Weights of a small mixture-of-experts language model, trained from scratch on English Wikipedia: 8 experts in each of 10 layers.
Below are experts of layer 4 (counted from 0) of a mixture-of-experts language model. Rows are named gate (a neuron's input weights, with its number), up (a neuron's input weights, with its number), down (a neuron's output weights, with its number) and show model dimensions 0-127. Each number is 500 + 25 x the weight over its row's rms, rounded and kept within 0 to 999. Numbers have three digits each.
Before each expert's rows: "gets" lists some tokens that make up at least twice as much of what it gets as of all text; "comes before" lists some tokens at least twice as common just after its tokens as in all text. This comes from a sample of Wikipedia text that the model never trained on. Tokens count by the router's weight.

# expert 7
gets: "\n", " |\n", ")\n", " he", " U", " had"
comes before: "-", "|", " was", " been", ".S", " States"
gate34:501536468551514510469464508527532514536545498504526492506478445540546481468502528500483539453526495491536509470505513478496496525502497509539521460503503516470531512490498508479488481503541501501502505490483527500503501500485487500553528571500508471499458536459496545551460539469528526526507485501527499511493509492526454502505530501523482478486513484491514486473479489467521523495453
up34:509497505506498504529500499462484537493477489507467484505511504500468523541488521533463471490538525518532478476490553535448503505471502488460464499516444481478477517522531444490506484497495529466560478497520472530514493515524483434484504465510494535494556487543478488521499546502479500510528521521474482490496502501526472499499493486504537480520557498489458518455511513509484501523496
down34:483502507474477518485513506543485539498476526475508500489502470506534501465500495506481491525482515530504530529499474505501495453521498516546481513484511499504488542505529540547483537497478496475526500524505516517489498555445451501521449498518468458468462472538543506493505507465500518508473517520469505534465506515497504511529475540535526501530510464493499510481507497482583555489512
gate35:478515508520511475518488448559521506499504483500491488529551486516484540488484466499449504509477445503530488487499490499509515485474505477490523466526505456477469471459524501507504544492523493526477493567474506504496489496512502479541521508439464504456503498494503477471492500523511524504529474526511525492531538485484470470487485497514494454485529518496480538503497436501464470448480
up35:509469496479516505505477497460516500494527491505525512499540485473513539484545500564520497521462502483542469509511482503543452451518492509475500487511516496482462513522505503515492485537509511549492460504508510550500528482556512550511527502497479494516534473510511449477457472499505526467461552545497518518452474534464534507510499514525491491498513488510502502458494546525511509529508
down35:502492496471533515515510509478520495495499518482486506535513490531508532518479497521508482508466491493470464495449498526521492480483492529505534510509487503482501444454476472494511517604540511549482528479479495528503489495492448494501499514467510485515510516500474432496500496469474548498534500512491489520452502522475477454447516514500506485512535525497492498493460501477488473476555
gate36:481512508517507505492474479555534522518502495513489549495504523490511498504535481565499487539446520494519507492520514497516498505493548471551518489475502485462487519493528522516482496462501520506462515509494492494548462497466510481518536510486493530506497450513507476507482555527523449452535523486519502461550495515549495516491483525523485554520495484513509524488521460507531471494456
up36:513500488506492502510457496521496487492484505452488532454508470501499491509493482488493455500509500499543477487537547528482489516529508511532454505518472469478506515520504504474506460496507485499485484506481479502475489467467531457489465515485464530505479490511541467550557520489492495467505466498511508468535493495451507459471457490504540461463482483499514474462443531493516495429492
down36:488482459511520522514521490519502512518523504503535484466499489464480529539515533520524448475485518481500548521523473532434529531463489548494516517511481462522495483514480481514494506521519515501482505467463504488497475526492528513509554493471465513505540479543486505522471505513524487502500505464519525503499469529515469501477490526513525539543518463459526445438459507520490498496494
gate37:502486441496533471511467531473495495490558496511457511479509500483495515464499447512492477504489472529502525482541540479436539488455528489491465516461501491490469505470473480493491525472498511481519561567508507500485524476510481513481470517483523506485515545506519484515466512475442524482504525513462493540479498487522507459504499494522507502484485496496522495505500436511512494513468
up37:465509489478532484485505520477518463519537506517539497508501486466482521497527491555452498547527483466496524487477509534543559493514502526454510529494448544499514475500484462486501537509490458510470479506448501478546517491532490527474492489490531493497466468469530518507516457497520508533516480511503457468513468468513518482484490516505520530516512489483502544482521523460527477479494
down37:522531530526551488541493494525513508466546459471511493534526541505493511519518462466522478537504459472479491500532510530519480530511534503500512503514478489512533496557500481503519523523439486496500506489519540472493467499477475491488469496533543504510464482503522461489513534501485486459519473503451491503429480486508501503480476522503545514515492480476542531508520512473519475465498
gate38:533519560459521510529483514517468546515526518506506469547525508504470505510483496513473472472507505520529523482522459460520541477478506544482492461473498456537523472504512473506486483508560506522485473521527497488529476496502531489465551497493470470507468488469500515491492530460478515495503529526502523503439539487473532495526517486480488483489499521546535518505485513492467504459487
up38:473500501473484504498465516564529528460502490486529500508483454509494505491518512534501478475483506530527503489521515519550541562539523537495494526522525498515536559487484487510530549507539483510534454523493468506500528524494510506542546512458495542504476502504476516479515498458487520574520504536531509474518478516476488492497472466506516525507488499503495505457497515521478498496514
down38:529514476506468495516522464498480502518491526491507494483492480507494533549519479500522467494511514482495495515519488448481507536541488483494476515487525514470530493484494508543508490474475517500508473439490493534503513471475487484502480511527539488511536548510466501465480511519473467507468447452454504535469540542508545541508523530487529491506554548480498549519522479508467493500474
gate39:517498487492511513505507501543495500484478494510534468544479452504492484478519462495533531526498469484512493486525530519498476537526507510458524519527487488490473500465500510492543476484479472475493469481483482501495494533467525502493465532511463502457514522458487474544486558542528518528537531543496460506541556506500512466522474442504494510493508447488515520476462538510486506514493
up39:534542501471494529540471466514526516489503524478475478489514484518465522490510504510494477498508513505480495501508496492507530451500461485483522466484502492464550486529479476498502518475529468566496452516487515522494454468495511537494484466508558467523476503533482472469509473493497461505499484524475456501520495475516465491452506468503482450490537545527472550493532503500466509491523
down39:470468474484545509470489471518498478463514480465506513478528474490515506458513500532492499555524503527497538537509438501494536521536522475473540524490501494459469466468501505498495475497494493526458492486508532489494499487496513491514460469502533513444454510494462477532486490490551541510496523471526492457495494528505514458480507511460466510486497519507535479496452479533524494472481
gate40:494502543520527495511488530492491470497478497522495515508482514495471527532499538482491447580476496494525499466553494522489497489486498527507484525522500533510511483473490493494505462528488557512513494501470473497504485487482478477475487505492443517472517504481495452528483474464484529525499521479514526469521529505437469453482485503529468499556475501539543488494530531468498526461505
up40:510478515492510500531522497479494441481486486521488498533463482499466538532539493466510483526512471489482450476505487504532524489519509485422495490548460492479503507521468506495494497515477523549533462529492505491504467515517500511515527504454461477523467495509454476485513494505478477517517526510547542483510504540509564499513485511474508473511495448486486518509496552542498518486524
down40:475484504527453562531480537487557507480493527483532494481510436540491468485468547497480516503487456461518513505534505487469509501514493491509504573513507530449478481497490492485505483493505505503526492539478481494551491522477520545530486458538497513505458505490465509473522515520502473476498488502481495498522496526526484490478544496503521449477539472490494523503486547493499507491494
gate41:507475531471530508523491427489497523492532530512504480513536478480533463507505514495515475519502520537550493467490468490509533502483487501517473476470480497455486506534531477516466483503524465522522495497469515477472486512471468492497529500533516476478476557486515538502502514432524524490503482469519529545552508440496488499547500463500502509529486450487499493525509482494513528489486
up41:512468488539471528534493470474503463535473508506576491546495462501492542486493494477496472462549490518462458500513483456460494522491463523502467481452534484523473457511481461502475526547468489506489522501492504503528522487482514519476497476527511553492497472516503515535498483480501527519495495517505530459456495498500491516509487502520519507506471505536506520500504502493448520548470
down41:534519515518463555527525502496520478472520496467494449513523521498471487493529485511478481461461481502487500509558528498524495530489486504494495557493524447516554487498480509496490498514492528510483548489504517495486481506520526522520475486466537540496496476515502505513482456506479468519526509489456496480470488524521515481510496524550501491499504480492473456477478465505416483524550
gate42:532515537468524510541500540543483493496501492536529478496525462461523498509479497482490495545551486506531496485483565503482530463490512495518554497458462522489505517494504481500487450523494472529464500527488532523502514510468497472513512490480513473494522521511450526498528495488485493514506544503464457480495549498459473531497526477510480450506481459496522531469510541507471502509499
up42:520488510525501517500495538498525506510494507550479492473518492514548498471499484518490488529512500521553509518540511490447489497472476496524527503487484499473515509538456515536496507506547498528502494478501542488549468567473500503517493500492491503482479501502505489538542492516488526448524500511535502514515507543509528442520552498484471510541471481482532510433495522498445507466475
down42:487506530482489497521439512502488498474482514446490490489519505445486496483525471505499496488473543453505490487470511543491519505547487521495512492542509518495524483461516505515478506521494500500561478476507492535541484513551498550513482486498536544526513473551468534491478469517545506517512540501515502514513538496534478528457515451510472484509492526507485509472516500503516447526472
gate43:511519489521503517550472513504531518501530503504474521444509524484482494483511494495512528542466502524492492508542500557478519439456475489511493460517486446537472488493487463515485529458489548510499488499513516504518442473487522489470493497525545522489515532541495525505467513522454522488544492498501532541549499534483496511484485498556503505488490500482517524476516467516500534486491
up43:467495500506507518492498473518438505472457491534474511531542545494492479485495524501466495501502523514530491506473537491485517492513467478528489483486493523490535455473486526533488504511546504481484481536507517518514499529525527450522567478472495511491473521469494511517554511474512455510499504514435516535470474476495497463483510455440502536500513510495472506461516489532511506513530
down43:426507507514543500501503496459481475483511524509479467442506545459499462452488532475478557477482483518549495510526547527529496468482497508520480475507521493516520488473528460541496506520485501522480494521481533496481464494474542482500524478493493535448488510525525479560505487477503490528503484490475507501503499516486520486499488447512506526505484456471499522492510455484501487525525
gate44:504476509486545510517484509484502524586510516561504503458489533525475515528545506471477471534521523519450519510536517505508486533489522518517501512480471513486558483481495499511468495480510530506504523519489499487507529469490514423513537495517560487474487506536500517504497524509481478481475504507492462504505480479501467494503483489505438491558474479491517516475491458507518517508517
up44:480458523504526463450532505542494543477502485548493468470537502477493468519479491524479530509485490517485516490513493543482525487528495544528464493495484505453507482545517497488510467522533545470503508487520524434516489490489490474490488520474503485528496501494493534473460532505532506549498511518551508493514511489484527506515518529523487500487525479487479550461513439505471507519456
down44:488498496524474512467505539525500493454512530493467485493479486457475513485520542490518517456494493451526506519512524503497504543551467518563479544476495444480510514475478492481529480489520485481492504477566504513474496525532511481477507503488493489496449498503499567481498504476493500530453482509479514519508492489506477521512513564490532489487471502476478466519495441501489460501500

# expert 2
gets: ":", " |", " the", " (", " in", "-"
comes before: ":", " ", "\n", ")\n", " /", "born"
gate42:519496510467518480507459528485517491488501496510525521513478524450505469485487535511471490491485545466510546524503465497486500472496521529527521503410473511537496483514429516490532492511489489485474518507516547485533485469514532470528498520513511500487510566486478503512532470504513482467518500503486495542508486511457527501464471513485454484472479514499493510535483467459543494504505
up42:505517495516490495435493451512455514538485497464464519472519546506499498543488533536536510522484463493487486524458494479556519507528491543516503480500522527519544508554475511500512503540519509461511485537513508510521494470552508476519480526498491506515500514543519510506533494468511525503504534507502520519512517493445506510510503477495504500489503575495505452513523486488488477447478
down42:498465485537499445467521478457486520505503476502531518483496511508502518523514485540531488498523491523520516488488506479507488488497490487504504522527501486524493499496483544508486523491428512482483466494494512483467463490500471471482469478535507509533450455490501509501471528527510539453478485542523476520547487526491497443492521468472455499540466435507482508493488513464492560492494
gate43:488505502494538534461485525536500482508520462517512504525472437474545511454505506474491500465442497491528545513521529503487536490524502512511539527487525483489505525514497487501480473537503490514497493531497501496534537526509509529539484496484516485484491505474513533501490534506523538543525517473526486510526457533461482509485535443532457487469492523469534510521439539514504514490523
up43:473531482528515479531493478497464481462509536521516473488484457527480478475509471506478517524537524515469534473465502520485484511539475498471486488508488498491521478511517501445455476474517474475487496491559521465516518516526446479538508497524490511479509474472494560517460452539475494500474503543497536467486529495534473503505508546496531500533499503500496523497511494473480450533508
down43:511482485457456491488471464537469539502489496507453440451508469503483488490524505476477519517483511521506508494485484497482485500497540501508475487536494491513498399476508482510490526464536503489504508521493531501561525509541502517492506469518499505468503483505495471493471507460488487505508571505503550512501508492486532494529478490487494533499507500532456503466545509518491475457525
gate44:482469470516429529508494500494553507463507543498500522475473526513505474507503498506452470516481482502499529502506468509498496506503527534482517478509482479461518480498515534491480529537497525501521504444481535506482499481465520516491491447504542482475523533554542516489523469515495530534449518532446491486509500509478464548506499475487499485501496517500496477462521540456541504514482
up44:467486524518531515533488496479558518509517514539454557511531503512538533528488516546448480504476490511473450535511483504465493524485519544492484526503494497495516516535530485490461516546541473504511489481506508497493478516493494491533503439526467508518514467488499491508475465459544517487449516500494537459508507538488461470501491524489493464485493516523482541505516518527515506516504
down44:499517512505480472511535480480529491514498474553476540527476554536533478502482504504497460474508512544518505443544487496506546499482495495493482491535499545549499468473529531415503502483497531518508522540468505524510503473486488502503458456466495504477483482507465497483458526497496513484501514495508488466517491505507486468487483487491477497523521488555485441474490493513533524509492
gate45:508453533493495538463502506481467522498511524478503525504495482502468466487507468427477483498486473467520458499535524495521471505483516477460531501522501475534513487508480527504516477483488503474491506519484502537493503498435523456509493493516516497522503518509473475513509503484471533529523530545458506491547513520446529468519452541507500496454530488523513479453468486538520533515518
up45:497509506437430510465491486549505460494485492494532530503477529479452549496436480506487515518500484490474485534522511505488449493499457488498493530486505462501539484501516522510523514460493462502488464512474501521466518523495499549464537496493479493501505481481521486482499485529472517490486493517529505514505503532487539535506520523517518532498474522527532484473513537474486468433498
down45:428500498459469514480537477515543496539500498512514479500514515474481500471487511507501532479515562524508495511500509523505466480534475517518469535471514516489486486527526495496512516543446475501537526502513496495520442550536522477522507499541482505487505499520479526490487478473504490498494552523508460519500489539556504507501484492539546488520480451490479487526504494479557464512497
gate46:488482521499549461498494491487496462535555479507544459489499508497506475468489528471467497509516483505494511489495493454490518469518539530467505509525499482557504523534527513458448511477492506461487518537501524482503469486476483508504482551492493518507545531459454496500534462467528470524495497509496456508496501469513542485507523505507487425483490499501508474523533479492540477504484
up46:522519479518489479455489527467497518537514502513565527502488510529489511471508506485498456519477480520472522473498507506518521445517493530503494510511511501538508520497479501518469465441527521538499513498499499494512441466527535526534475528494447503512542516517490462500534515449491519504473520493488466507483487496497479444488530469501542492524488523446495508461529497552499523513479
down46:517510533500536499476501480460527519507508477514512478492485506527514498503555514507521459537502534498432464534506521490479492518521488497507489449473504445509497526471523491483532487511515469528476455513499538491483488517494472553485506523507490495544487500524523499519477492494458547525507513549455467490480510506433480472481541475528544458488478508494480528487501481509474521511488
gate47:478464528469508512522526502478502482526519485483519485490496487477453464480487468477521479519471463495508488480518558502483494458527501485483572495490509447521511495468545513529505505486531494457492474512479462487483501506466528505466517482500497458483480503499443473500490550503494559553488498477524527533493490484537535463496518503545514511499525533502522484523515490536482471493520
up47:501488498468468485499497449516480472484513473534511455479506466520506492497483529560469497507526488506524496529494476512483510540453484483449500549506510512529535512495498484471483526485519493531533548490489493512490511528536474469524551475510518504529512468477503514473499476527483520529538535488496457454487559523473490553517499468467494477480473493523498515511489509452498482465497
down47:478505512513489492542483498499465490487518490468505489531521482509477500524526480479494507482500463481484487488475480454459473492481439446484525482516499512484444541534481527466486530514548500505502481506506504483489557512491457534495503460532535517562511525471486468488506489519473467510489534506519468499529479547457506496509500505507543440484514523464507473498501488467510467478493
gate48:482491476489480527485488484520507489531484496477451509519534505494488490484511540483499500515544530539496535500514486499449464516505508496466539496507507475489474443520497493530508483523525533490517514492482487448522533483497513471507453528475472535506503527413496548549537509438486549534503505538505499488540544489487482517504498532490483498487468500460518505491495497484484492501484
up48:520487479473484470517501468516476480527482523507488487542517520498493515535512497540489461520497553487495494472522493509432524492531533470494543506482501503501468514478468533549509528472512481480462510497510558562486526526492451510487528497471532516500554499494494487512504496510482520496468467506517534510497501479534530507509546534522531483508488525530465516546492531468539524512483
down48:562477470517539525503527509504512481548490477506503491497560499525481532478511491552531512478498497545516513533466498447522528528473529508510501440515493521497515461517555498508486492519489544470464456501492484510506455483552495513501529476476503523465532501493498525534491476483499471505509496494542499496432508471507526464506515487527508466509506505495505494508470507451504490502479
gate49:494497486484496487507486472542481461484509506493519537548489479495519526516451478464506525456467526504559489512504487529492475505473491496513507480467511490496463480509539492481520447470479483537473477546458501504522498471467466462466516479457480483491494471474505499489458440528480482509476499469496512472501559507513466466473483481516514503494555492514485499513498491480474546520523
up49:484555478486492480556447510501506527470505505512524482493510497493485505510495468493491514508490496510517528499519567527487505464515530528459521518474508466523487538476500512545488490494467516488464461508490512498461511459490517449529502481487530514478504478501497515530493483531522485455473458476482492513562461464522518463469497466531514492468486483547504474527548509496490509482459
down49:487479467476487516524484508495498507478475501518548511522521537523522514509526519524510482495542508466560487551512462509447486523490519478533512452479495519510518490474486527512543498467480491544486505510488521497480477469483486500528534513488502481544508491494470458481462506499523528512482511522506513431525495538478520488514507477532441516565498489456537507490473482500467514478511
gate50:512495529524481482529520462502478489469495478500551507488531477428549484537488506489472510485534479504541508543494478469464495507505534518493500503483539482480484545494479517519539507478510506527489483474492499480507494461522535541515491494515469539472506513455528517520487509536503438488513508506505502553482521491497471538500435475511511469516526530487512447493493510497518471510467
up50:491451463504488507472512474477561491492529512540521484514475492492524536495527474540468483488505507508525486489480511505497474506446483466491491541471481456481500526521490499506468548523491473495534473490511469516513444487505508500531475492526492455525569487476517476552473481489515495464522473494537481501479516427496529526490517493482551488507509519515510525507488506532527496512509
down50:526485496466530499527476491519517470501557545490501498524507516435504504512499486543488519475546517507487422496530495489497498494531481493500484476508483510484528502505485525454488504502472494563445473515509498515511516517518475479478493507530453457521534481478497536511516495486475524524505466505476487536494515463473472529471483515499510467516432517449506488501476487543504501508484
gate51:496493473528515507497496507461503500486509532490481484525560491456479514506516548466482461457518485503495497493481502490533516530514503484444531447482506498541514559474478475553490500497456466438488475513441505514488524523445496489479467507487504510510482482492517503474483487523491516506520486526520469502530511545503460518511479473540449526507483483482499494486514542498502485487473
up51:483476497512492455552495507529510504479492522454474498479516495512530500487514525509524533528486532487506519513533515514503496506483509461444482526472524505569500487497498474527527453489507515467482489499472559494484533521506472510515526477489498421451509516491489486512496495484549513512495498460500498516487527456454492469499557494469509459509494526472519495513513520537508534461512
down51:502507488460478475486493512511502517532520475521493494534522508525496490509484510455501522455495528449461515523482498528542513471557467461463478491497498502478498500487551532512470487552515508501537503531536465526496469488488506510493504454503461492501505496521482523531488447478540500517501505509492498468461488458518522476480469478538523498513490492476518467535476464484433459485512
gate52:509511515527480520521499506449477512518516480480485517492477481508485509478494458481494456522519496575457459503503452525516500524499492509524504531482563507463520530512473547545475489517465485501525552521518496490484501502465523499507501491481472517498484494484456490489531529500491464486506524507476514473503502446521465488514435487543488467494439517466513516504502506521507474472506
up52:478491510494488464511484493475536510486517523547492449511490541509523514514539519466517530520466475479538500513465511506444519448483524500473530457540498523532489480498501467468527498492497494460503486529512530500531495510514498506490525459507489444503502482489478507502512467495522496469500487530496473495506496549521503506539490569489508552498544496478457511482478514508503557528462
down52:493489519483502481528496512540463515477494544507517490469464466514505507502472514459504468500514480528489532508488511553498507473537470467510559523471510558527522510455495505499515516509520471468487503504551490494509470493485503506510491475456497471460498475459537471531483486528509495514514489482539507522555493541506501473480447518499463548499513460547506473517497500504523495505451

# expert 1
gets: " ", "201", "200", "202", "199", "198"
comes before: "0", "1", "3", "6", "5", "2"
gate42:474516521498484488478532490479530541487478519479513504508492509512515545472518475504503506509592521512530508464467530517506502482436535478489516480467529472527481511473506467523496485547487479473484524484462484484500519487467549506515525542490511512501521484514479523505522487496490517485522492524472495514499551472541495511489536437494492526526519512537475484457484460460500477496529
up42:544525447487539494511533470511450516517495539484490510499533517443476478472543520491478543548510494498485472493497499490474496505489497525541488504532487462459499514513496502447508513495465473463478528458506448498541496498481522450482507533490484508509534500508506493506497514499479500506484489507496447512505523463490466468510477502490550495534499491468476457462550474473493480517505
down42:489512458493530472506531502537511509490476490496557528506460455500469505540560517487470493492491449508486519503463508503511492490509513544492512539549493510470520513546470527562523528523509518446532545483466509508494499491491507505486471503468493535545522499502530490530487523498519493519496506445477507479560509496493492493491466485495537498495525532484501494499517534461487467509478
gate43:457518497535512548506534480520515460470465518530497547490491492476502447482531483501476505535519506466486502459478511521478475526487501468512452525469485495523507469532475548515496485466461470487526483513475485493494494488472481463507503505502466487518478508515522495479452481507482437523526522525526551526501506496490506505513502469509517529479499530497542521445486500545505533543480
up43:552495509487455481472513479527562471518559501504463502501487502488530543511484489533495491470483465483498555505516450517497490500469522483481484509518489490496463524459502471487454478562504532506493533506522517496503488525501536488520474453509510509530478493472497509467514467496527519502495466567479506495488467468477481544509494454480506511495496515495524485489491481483541486533460
down43:533508482532489482532500519489495462486488475501502505543525540504535529470482490459479439536483519493536496509482485529527478453494516481516509512480511549544518507416517553521468497509505503500457517448498465473475530460504504500511473516483497486505520508478438506507505525518478519525498481531516493534495530461499522490477521525480472512498487501503498496541519538504478502461508
gate44:463522469477550507525475515471543509530492496413519528506446486505474514514569518472470517513500506503546484512529526487471520494523513494474478452518489473510519490532450466472528517499533502521539488476529515495504502499526516493496484535482528523502515502504489527470478512502486490493490484547527484522520515471515541482499482493457520500536493535519535521513507486509526539468513
up44:492517477524461473514508496495518448497493499536454469478506497463521476548501488519508511505466499446510520484510502515475525463507507485549519493522462444526502538533534529522488505487503517479495494488493491484504514546475516505525519453545525517513515483433515546490473481512521511507487485476531510524518544549499499516506515496531533526463534476485515477508505489481463498440491
down44:520503503496475460451511487507506493505515497511474537525512516500500517485496545490520493529540472511502539515420494484478455472461489497476527457512484487523535516514543522518468549492519474494499563497443519470475493520454528513502483476542509503496488513478491484501483497469553537498487460466521477527476500509507518482475506492536507490459541504481466512495508517490467520474515
gate45:531498483493488458536514481499467488500511527519503477505561484441485490471485496505514507544534442517486504442492513507492531494486545459535485506467523476465510522492488476508548513551488490483478539455504516505502467501533513520488507495493489498506495486463487539446461518494522461545522491477501500510528510488502486512522491509503521509544521492465472524491514544484513442469495
up45:502514502523458501519538518516496477496482508503525511490487518522492491513429428515509445499475536530483511514500494509464498521515471477536498490490519527539494496472506505518452519508495505541547487525485524477483488503446454487497526460485488466505482467491497463485504471498521463529523442474497542519511473474475533516489464486495493517449510534489485499563507512501498483500522
down45:491498498450523505517520536450505511498477497497514508493491466480503493526521555484516492503466466487457542484556495490514473468474465488456573502480511496464500506509508517504496498494524496481519500516479524554503512530491521462489468463527503521520483506502528501538479507542470505499519515545466477475507524521527501487505531528471530486500461466488464505511506462527566528515469
gate46:477536540492530490544479490484497460545478506474452527468505481478486515487496521558453523520463500515505490497496493492482503494512472505459488467523498474486500515492466477526457521509494492530526469523485554455499480526461525486469474483526472534517458530477496461469483483485502483477507502525499523498517451514471468490506445484539511518483531480496538487498547530520485527500504
up46:483524544504478493559523502475495512468528514529511505486492512490487516459474518479476505473539489488487546530546455510490555495515473478489488502538538499503508547517508454519498502516484510456535506443486560514529521521482454547485510465499492528476519500492492485463512510512527498501535541538513509529507480476473489510527576508493499487507515485494485485506518502464518497482482
down46:478504497512496503485515457509514496457512474474466498504475529497545512527462520516525500472554487500527477458533524533495556523499539494487474509463502487548505530516497478497471489509506460475507482494509503519513486502500504545534495523514522526545492470462472470506413507450511484511531508495477518520457487504463498499524454485498507489520491475481484513504500487521490483539563
gate47:510474527489501503542538569485496510487497543512468472477493505508545529528509513519507470516518492519545461483531490543519529450463487521486490496533509518473512469483480455470498511521485450542501490523471500491489498487466509458439582492545519469503498515479492492492539500473485484512484475471493487517504499514527502511515502493480486442480487505507463480514522483479509524511508
up47:557467505541489513534471494514476486472522496433512507471520520520525492485501494527494520482507516543500483472519484461526503505533511469529528493485504477522516501522526505497534552507506504505501438548524498454511522523500498451518516493502529499561513501511491493500479479482505471489506527498497462456489531512447492530497522484503525503469532510498492466462483502519457524466562
down47:528488511508470464473474498513516538463505507448494497522484456537475487493445520508476510528502496510496465464479476464572492495516519516526489477495527453533521547494540521486480524520460492474507529508498520469531508473465462495505521503474508488472499497502466494477521472512490455489498512475510509480519534531481515581492492519490488529478553505524472514504522515507515488475528
gate48:503525508513528495521404494496483544513480490540466525490521480503492508494505522467527477507514497467520452442488509489484513486483473512508490493489497513497534531501520496485458505495497441504496476500487503489522515533498496479521508511486463449446494472492496521526485500511490484472505511484549470528530502447489511533478527470511474477545514457463494523575498495491488504477523
up48:506500453485543483497525469471452496482490531506484491516513522533519492474468550508498513480525556457517541517532489547493540559473521514500559487463463508494520502534539501474503518514532468499500497505474462463541508514492453490469501491513513521504478492522495497504512458505525510473476467544509481519471518520516525455478527498498494521462493492523525477500499517467474468504517
down48:505546488502498504458510506477509521535462428492542537508486464478493459482503512527452509450512528515496479494512499475503496502514501482491495491476514480511508522479525504510507537420559505475516462472513486448540499502505509492488526502502465471471492529472496505496526481455485479464488487467494482474500506492535517495494479485462444525491520509494509494502546507538548525477487
gate49:473475500471556444496485452467486493477467505485533474512516474504522487504480476503474498522483475489462508456489504505507485516457525471527532477483487517490510525506515493548488466533508458537490489502487475550499541507441498500468531453493506459501515494473470498495491486497499476487510546517526487534465526518503522469497473511528485525513451452480520525539499470466514471477505
up49:514449501531551535518499520483497481480511491513562494515489503536492491517484458473516505462464514476500499504549540440493493472478525555499500487496522538531493483530491485510494505513510482500489515519526550465504498495473490505545521533458485452498448510484548533485483489532496464516479468494536520492521471497466477502523499496471513540477470519487495514466450489517487495520504
down49:492481452526482534491513510456527493481514514471519509516449463515436484497508475486532528458513528505522466539526515449482526480500521520508490517514506527498493513484472494492490490503499502505504538527518497449498491544505529529472478535466471455514438528495516524484525513492529473483491491510494507508466465480501452540470493529484522562468478520495486487488472499517475495465470
gate50:470540514487487522461455459526481487505482516493507582473499460496526503497537494503457471524519494502503475471510521467513530508553535466491515480493535516509504530499492471499465502496497490483527496459518506492494521491508467510486462518471476449476513476550493529530530509504507474530522466480484470510554518489500495494517467497487547569499479528504506520507476504503500467523463
up50:463482537506531487483497482487520461492441498494466522513503501497515502537509426498490499511504488434501508500492514490537476476471545509532478515491496499517476521486500524494490474523519524522549546536498507492519523517509474480500507478568479467451475488505452505487532493530481483512489491499470535531507495486505516498483536491491536489488494529484523523569494505542522494548531
down50:463543501515474498528411454536503495493497507508529548512477518528509496524510513481502482535467470486517471462448544485559501476502534497490492497480483528551460515501550468498502493524513497507522547494494484512523514491535435482521520511486490486483544489509490483536514510529525522489513509515513457533523476493501502484498507498504519470531472516495537525511497458503500507516485
gate51:488480504489479505492494480504539538553496511500484493503495513493507519534537522473496469524501526510476476459511475504558521533516507484501537497458497478532521532510501498521527487511509475464495504553491471486508488509497503443506466526524512475463522486523478513526477542431525510470501494506475506499510505498491492407543498470481474458518521491526515527501485467542529511529528
up51:535514524524461525477528483474467505474463503526508487510457545518512491505459505457481515489496444502507550491472492531523454496503513457506523485486510505456497481472555543524537498475513536514530493529497498499475497482520518492480485493496477479522499518447478535519491463445507514475489474433512529474461490488505482494561477496481527513504512519492517482528509503520516521520521
down51:512522540520438497513517456488483455496563508523513451523511494455474526517445508463524511492493477519518534501501456511510479510504496515487530542510509527482509493497542481485504486508537513473493532529486483493508528498523482529494545514507456528523496494434506526525468551481460480525518514477488501482517477506483517458499464509518476511499499473490486453493489486547487525532499
gate52:493504518505505484520487491498506496518530532484489542468537529492515531513511539540490464485510460492532493500461493524483508482535479495492470464463504485476546531456516473511539527534503465480516497495484528535446469477489513496484460466508539479513488517479547490505554519485494504505472493523484490527508483496544495459481479512520566509504499532535528473463514541492519518493550
up52:508517506510502467470532478501480527488492474529526533468499502490464490504526497479495471514499508492557484517556510531518541440517520473516533519530493502519474509520470462505481446529554527495481521484484446518513532470504482499527508512464507501514513485466500460455483483473478466493466525501457531494477500496466482515539512483481490460502493514508527506515513484502527579495492
down52:533514503508524509511497521494504478492540435520508524487516516435525528514506527481552491466520491476504503477503476545502487444450470483500478462493494498428569516469477471454505501511519524477502498524529525542476498480501500492517498479502479505483480506526521458501515490505508486499483512512508460532456497530513510482499507525497511461506534510457505501526501514512545522549488